config = dict(
    n_layer=14,
    d_model=256,
    n_experts=16,
    experts_per_token=4,
    d_expert=64,
    d_shared_expert=64,
    activation='swiglu',
    moe_layers=[0, 1, 2, 3, 4, 5, 6, 7, 8, 9, 10, 11, 12, 13],
    router_score='softmax',
    normalize_top_k=False,
    routed_scale=0.879,
    balance_loss=0.00973,
    balance_bias=False,
    shared_expert_gate=True,
    init_std_router=0.00621,
    lr_router=0.00024,
    n_head=4,
    n_kv_head=1,
    head_dim=64,
    vocab_size=16384,
    norm='rmsnorm',
    norm_place='pre',
    norm_eps=1e-06,
    positions='rope',
    rope_base=20900.0,
    rope_fraction=0.25,
    qk_norm=True,
    attn_scale=0.125,
    tie_embeddings=False,
    parallel_block=False,
    init='normal',
    init_std_qkv=0.0277,
    init_std_o=0.0,
    init_std_up=0.0277,
    init_std_down=0.0,
    optimizer='muon',
    lr=0.00202,
    lr_mult_down=2.0,
    beta1=0.95,
    lr_head=0.00496,
    warmup_steps=50,
    schedule='wsd',
    decay_fraction=0.877,
    decay_shape='linear',
    final_lr_fraction=0.02,
    batch_tokens=[32768, 65536, 98304],
    seq_len=256,
    doc_mask=True,
    train_tokens=269900000,
    steps=4391,
    dataset='wikipedia_en',
)
Below are experts of layer 7 (counted from 0) of a mixture-of-experts language model. Rows are named router (the router's row for the expert), gate (a neuron's input weights, with its number), up (a neuron's input weights, with its number), down (a neuron's output weights, with its number) and show model dimensions 0-255. Each number is 128 + 24 x the weight over its row's rms, rounded and kept within 0 to 255. Numbers have three digits each.
After each expert's rows: a language model's description of what the expert responds to. This comes from a sample of Wikipedia text that the model never trained on.

# expert 4
router:158144139125126112159151144124125143141140127110114074132122155158109125131122146129079118109140192092110108108126140151155105131131094134162140139142146152168131089138108173096095154081116108145099164132123121140134201110094116134110116127144154146116176123128104120097187161154133148104116078126131113127132135133118098085151135101166130159134176153142136150112119135164166169085117161123125161140114164103124101109173140113103127143114103112105089126129106076180153105134146117154117113129152168105113146075133098125113118156115127164115087134126143141118141122160140132110157146178119103111137133143106145118115128139154112113165144100117129111085089113157131114140097103118115139174167132108132091104114133102109115176150119126103103096116106115128097140152071138
gate0:108112090081143181160171128131140102122138142102093065133152135113129120154117115149136141088130140111110105162139131127140136164100137155117143095125144135077103151135088114171166112144090127128113144088083106124124108133123131128141147127140143156105157117141160172119146130115130127151125102133132123112129063087112150126099091138093140133177107162108129145164141076159144144159124139114109093135123165100182094094154095128160140124172115102144111146182174117151164121115141126163154147118120160123135126104132110136146156121123158097140118132102135155127170132117153142091131118141142112119088158140158181091137162119130162097150146100139154091099174112130149149129101137139127146125127159132130119114176112160148103126092104088104112097139146107104134088130127114
up0:117162114099134121133182107113165135108114132104108095146137125131122161168139149169119124081136122119124147168104115112135111140163123151096123156143104133127096138181158129147158111136115111139088107119137139093112109119155119090116148126134094160112162088142137144073115118082158139125145129143142135128107124100093132117131147153106156178144132151128087142116097139117124068124171114169086111109106133172142143123181131109137165097145138153128120126137111104146134132131159089129137162154135139148110064095128157198155154145156125117152133082099125164119138158150129132094151131116099143134129154106116159148145153098149136089138185143154146139104131116102121177138116095127131144124096119162155129178153139118113087117104166148133152119117119132123123068160096110
down0:128159135122099111150086128130174138107097113134102123177136132176166152130128148135133114106101134127123112117113125140101102176145137124168157167135157121138177103130121144134141127148135184088098157130149178164095109073115086130159120099117096102144093153140117083123121130118136131104124114110130141148129156146131157094107103109120157128115097128133147093121138098154089070170124123118128151143138128135093170119150112144087117112149129064121129120155104108150106144120130123093107133115152115094097124105172124127144113118127169158126171133169056138134133135150139109124135165146122126144126151136135160099125124179108168118137098128084146119175105166153147155141153140104174109108130098131110155116187145147091098139155105137120124122094137135142091115120120101
Description: Name endings, suffixes. Final pieces of surnames and place names, often before a pipe, comma or 's, such as -ford, -ley, -ton, York, Smith.

# expert 2
router:124145143124098090186139137149102107094106154111090144140121119093158133125088130163122123160120130117152144133137162145140128087152141110154169178092196154161083107123133140146145150145171109119114158151110164136168123158121124112124085169119180139130095139099136130139172172120128124125136160098123119122163110139140107118132124119148130130131128138157115090119136093103142153177185116147113114154165160136105104165103114128156153155120157129136123084180111080147129101156152119147128159130134146109114146155147141197092092132117130080122165155148121132102118090145123088153155149088125128089115118105141137147103108146125135116156139146130127129109104185141189097118139158166126145147136098133089147101104155148140143153124122133122129140129135116131126138129159135
gate0:094121153132123122132118134187099142149167148147089128198117137096124106131103104134136143137108137133110139116136147111104123120163097131132111119174126146125152123141069135117131110110149082099109091124157167144143080160165132112131156123132119105108141124213098175108162153115138123145128131156098115138076121075071136137122133129116164131160138116148091139103127107108174118132112156129151100143134145130126150123106127132148132122121151130114130101167127147114136129124108131131155107153147139159136165104126078148157156125080179118129117143129181161164104103092143144134186098124138107126129120139082171108117154148092144146151139090103116128166148190129117124118125112131151140132126138122118114149163152147097136112124127109122121140136189108120095132159176103
up0:118062098147127112122118145122137114140153118092139160111133104107128095130149133105130102120136156090119139169115176204119134129096155104133157129102139113141118146131113152142119131095128144131121124142121104148141118129127121109192143146132157151155123120120127137117135093121104143154123183113095123118115143098108134115159142119102139154112136142092067144113140153162042090118156125114136104112159083127143142141125141077086131190132116159105150148100053117059102157099133138164115111153134159128091151123131135171097132127156119140151137146092088131100115149132106138116121109147102178141152146136141134117125147132147114123104132155166088121111092125109154128156163165120117119161101146133087115113138138141122154131140139156104129167160145146120121170125163129
down0:107117133155155141189146143124169138132119075121153111099093118163151074117116143146127142128101090139082116138101156105104133154138135119148133123151102092139094136116139115154162135129141190113138119126110164161109123149161134104120113133110119172167197146127162130144161129096115122109127120150121146090144137166116136156133155129119118147154119106145130105129128074129089127132074141115146130150123108148153130136106101148106181159148110126118074134154099116148131137149124156128109136116184078120066149135079122132123121112137153153144115123142126139119138155119141168128106137124097073088157123126129157132098139114154152146136144135086076098149111144110149099062137079126128139146164150117135119084152123121095117146102152143104146146123134099138113178144128116
Description: Name-internal word pieces. Capital letters and early word pieces inside proper names, mostly in tables and lists, such as J-ó-zef, S-zy-mon, Sher-ingham, Cal.

# expert 8
router:133145088124112174128100124091114111092130100138112132120109164148171133111147201123110097121187159157153094125100142121123157103077104073113102116129136073089089149138128167138127156127090142180124135100131134142109111111144094130112116099131130140078107134090124152113145107175137145126135118180142133112132152122125131146130107116153166123136157155126123127128097181137098169131142151170135158188109120097145147065162092112147088167135113104103116076122123146125121112145135096159127143141093125102127130093149126127118149143118127122166122111078142112117144138140126153129127130150110103118152133103140147128119124163152106116163107103137117097162146105109120156094155158147102102170098168136102134122115137111139152132147125101149119091103112165107130121142120161
gate0:136106121186104122127128133085141113125125143104112094146113152123158133112118105161125093088134106152138137138144121173112165114166151143128104118119150102177100143109151115127131128152138157097137136094181128150155083141144117141091146157140111116167128120113129081158117154122141109099118133157120151153133129137127119121184142142122181125109086151127151118133124112152173083113174145127115102115089134116134148093124182110138122117122111138160154155107108130131131127087107109142111153140139138139125114118105089159158140158112149148150106151109140106165098148104143155139068125176155122150074134082140098141118175152109085114120130109083134126134160114055131129121153138122114120162129123120123100143091094197099114082150135133140107104143137120106177146117097112
up0:146159098122179132130134138150086119091120120128138109151125149125091103126181134059128167123091125130131125106149159094119157142126132163076166124140122131127140118085144125110153146131132098122118110115132146083161115125158124077128126140105132120136128129123118184125134109112107126121112152091147099118139146113130186147115066108137127107118089114175125138092154142177155171089117152164098113096112169116150101123113077143165112148142113139144122126133151131127109146137121181195105113123100110141134159112156138144121123126119137132126135158161140128115145092143085113106111134140111150103165132131146092116127088151163086199139106117124148154150062122138116162111132089132135109152113150143108116149125121086123105124092126146115128170160146091101127142118118156
down0:117103146099103168113136092165110131156182099114063152103141106161098150115102118135097157129109066164150086121136187134115091153128099154122093130120164116166122115118091131124175112130190126095118112125114109108103179170078106158112132173137119156122168118130153115133103168109124123107063134113107108151128189087156144124137115138116123125123154114154162130119151118148126128135148150109135110108142171152136139126108095170152114133129103135104096100144134150118135132115136147099135119117131120146105151132095070127097128173149140100112148109140114149118108130133108121131135155149136150139153150151086134103143126121124109120131139117102140141156145140128176159136107065091160107106119122120102092120113138129145153105183138108127115087136146143135158131148105129
Description: Mid-word pieces. Inner syllables of ordinary English words, often after a c or p prefix, such as uncon-vent-ional, comp-rom-ise, disc-ern-ment, aff-licted.

# expert 7
router:124128100126118141087132121111106150131122097081123092131109112153104161120148135107107183118154142098108123126111099086160075181081094139121124112139113144129127145160093168095121113086083124151116151124128111113154127114153150148105098106130146123134182095133122111092161120112131160126150066135115103149123115146146138095156108141140117146137167160104125112127133153164156116102107148080149150139088113141170110089164129082130145130088102110139115138136145109113160097080144101152159078108153112125145141101110083113106162156121129141107078081120134093128128107135124106092180130175114119157131117132130157109130133109124137106130114090132108118109113120147091170140105118115106152164142139095121113136142136141112164136116143118097089100094099135124129088150085142
gate0:158127115162138110117125177144114126139159127109142091118145124141071137116120116129107116115147156103138127158125144080136097150131159170117138136171101090160127027099096118103114131101138144136185115134118127124102136118148150141086156119154130076139144122162089117136118133124135119139147131109110142098106173125112123126166126145094168139203118097090158082155120150126125121131120136135114096135092108073148138098115116132090115095143127127113120142133105074119119178134138141120118092103130114117093154148113111100088126125096105103119143133103129124138127121104132143147123080108116122132105126135134177177123126112131139135076133131139127167175112116165134148154154136149147118132164127116081127093105096109097139123107163129108085121126162127092146120159084145
up0:148109156090102084131104115220122140112146117102115130105118111141116130102157119128121121094132141103115113130140159123109115153150131142148142126197102131084165185096146104114116098095116092122137146167124135143099127100157108112134162106168106128139119102148144133084118095099147131120140133105137105107126111126139076165120135149125141158124132097122130122129098116132163128146098087127150091087090143122164121104131097142189139132155144125104137114081116085125152127118128152145168118141135124098111148113091147132082125114124152139133128176159171116114142173099096111148114086134109126104142105136150155113147193116136150149132143118096122110110104106108153163130127098104120118151161121133153095063082125097165105096104159113119149091112123134136126119141109120
down0:145162136118131126115106139098137156086126119131122138161125131188135096111088082149095116152110105107137135111151101126154136139128096125129106106126121129155101140124139141124098156124142103094106137121111146119125150090056174145124167133142142131084116091136113154153150126114149139104107112102173109111129159183166134107140171194139114118114108122141108140141150147148124096141152134105141165156177117100125116137111148141123091171088080141137129131158095104095157117138122107162141108103101105103119124151105127109124099159137148144107120116174123146158128124102132117135108140133168139134117132117106118076110100096101107110118120170119128131148184140115088138164124073171117149121131149145161099088127124179142157153135091134122192144099160130150159139153158104
Description: Name and word endings. Final pieces of proper names, nationalities and long words, such as -ian, -ville, -ford, -ium, plus years and table numbers.

# expert 15
router:154141159139118123083116118137111123145145094113134150107096124137156150124124137109072137102183103110148143134132148116115163120099112132100127048148092127134119150129105120119112147148114116146159143112087090180102084081113118176124146142138113154095112107094151111137097107168111121135129142137111125144102165106120124127154124087138116169137138140151120117096143168147109110087106150145121165155129078090134122063137124107149082150145168141127132173131144137083094143138143127161154111134096125134125102101147129130132136131128155141127100137121141111100159140131120213103080101111116139145151101159132159087141121159169097121121105149104093096159149095150109140161136109110123129147134130117099135145093150089136132127142134147118135094134144147154122135179155167
gate0:132149064133131139125108113088102174158104139132174119149154128125160114144114104147112143129110094089159143151133110114123132093094116154126085087113091098125136162105116129099136121130094113091119083102136123149142072111133098121134164126149129147108123120112136116138138117128161153164140151134108148163131092096192158134114152133135164123141136148102121165181125099152133108125147144100156152123124105160140107141097125140164105043142149133112130135125127155123141119124097150108123101083135139100131147154134170130112116156129129102112096066110102134129117135102108142110139092154160127159125110161130143076143133066146086142100128135173138131129151121119155117125105137122150162088122105117107155178128115149110120124113133127094114098154168165095179165139140105
up0:140156091098121141066118158129118152128191089106115127140112121145109115143116132122153140159143135134131126156119112120141130094139146146101080090089083107133135124104104129155147128117135153147172161115165145174110096106147132143151100163139123134162124081155214132151144156148083126104137113165146132125121132092154159164135070137134121104157130138142127100121102140098167119090168097149162153133149116127153082158111121150133110073159169119138149130145126173127141130128144123152136090120117134164143180160123098130158083101107148119160126101134114111116149146122128101119084124136099141152125129076139101103127104107122090159116123119113134164120157134086091113137119127154087116131158114115112151115174122115144126119093114118146092143152121137129160120134148098
down0:127106157155172122138119127161128111138132138157126169104142108101107128153174164163129115071142185129132109124113138157133129121113093087137182156129170119130121124148154167137114129143151129146118114138114122128145177165155107122126130133131173154147169156130097133121126139121143107118091101146107114131149120174103104086118149121091149146142134156088144131134141126150148165122140156103081145122125165118083113174146154087117148158069102094116109119133120066140134112128132107130112160158123130126143165109119099136085128111156124121154147112179156125127148098129141120163082133152098128111131118121086127110088104125131156141139169125119169154101119157140167156123110144175145144172127152165147109138098098137139082158153137085154120133120122094139093166140160153
Description: Word-final suffixes. Suffixes and final pieces that complete common English words, such as -ed, -ing, -ment, -er in ste-er, and short nouns like water and way.

# expert 11
router:101160138124094077155133140144095114083117156103100172141096177098177128116087152169109107149170107111152148118124162148164149088166145115125161152083169163157084121155113149154125139110167111099135163129102133132145121159116102119113141175111126152121105149081135151132158193139144114131124148110163118142116149136153112105120095103170142150092130162140117122098098109114119165178159133141133132156140122127098086155128118133162141140124163149147108090120113099138090125160162096140128164146110140130150124140142126146097101159113124100128155166125132143120087115142159126141158149133161119074142120084133154122145119166153122086172131156135116149116117148129143092118108118178122156161152142111129147119096146124099124134157102113126135107140134127113111143132142162
gate0:133122113072130136163109134099091131133124090119103135146124133131165134146082170137151103149145164146131118169097113128145095093083134173166114108115150140130072116123108080170170095134128159120103104101155107138117135148156104113152132150117103103126091107156148132118125144147135173166099126125130120152111089132115105129137123169086142127070179096116160111096105121083144133129111145114113107138091125128135138146139077111129134107108161119141078149139142114080143152144161113134124128146163137127132096123140167095125148106126145154127157121104145101089128185136131094157123108145132145134086164134124123180131125126108135109126122113115128137139142122108178078127083080136147143135102178085142133138137127139060133125125119114133134130113113114081144170140145102
up0:152174131118104134144151109127133138137154116127157170095158134107158134159102151126122121125171141103135156140132117102136117116105116147083148113128141139141159139159140117155116097174167153096117102137107088134125122137152150154135117123119116144172162126113098121123151133128113100113128128120134116133142157139141101149125148129104120109136087157174094110121119095071133185127118134165155173069108135116137085127148151121129129129141141155134103129128085165124088136152128149121094155104151143171167090147122131170175097143130123143143071115109133091092105126098133112162090148113120101094148145117112126125164137122155130161093091099219124118134154084089130138139117112119165120069094133127142178135131107108123081143136118112169116139149098128107112155158130113
down0:182096120100104132127091143112110152131156140134125150120142140167115117117139112133116082120080112187108086102141108094165125133141176149091110140163129104087139144135141114153121123113120142119113171160109126109154091106151130099088146152114089070137128063102151141170163185112141136182127111108159102128164129140118113201112119159119123085122105160098152161171140138128129123097085111133132154160119076125130129144105122131114137124116180114124095115108112143114140089114135129089132118146117147116122133131147138113144152128166132118150130127150114112148212098140149118125125088150128154131106140118153101149118135154124109140102123172109120156163163098162112154154114099122117111116099124119142108124121089159135128167136149134162122158154132136150142132137104121
Description: Name-internal fragments. Short letter pieces just after a capital at the start of names or foreign words, such as F-et-ters, P-et-erson, F-ol-ks.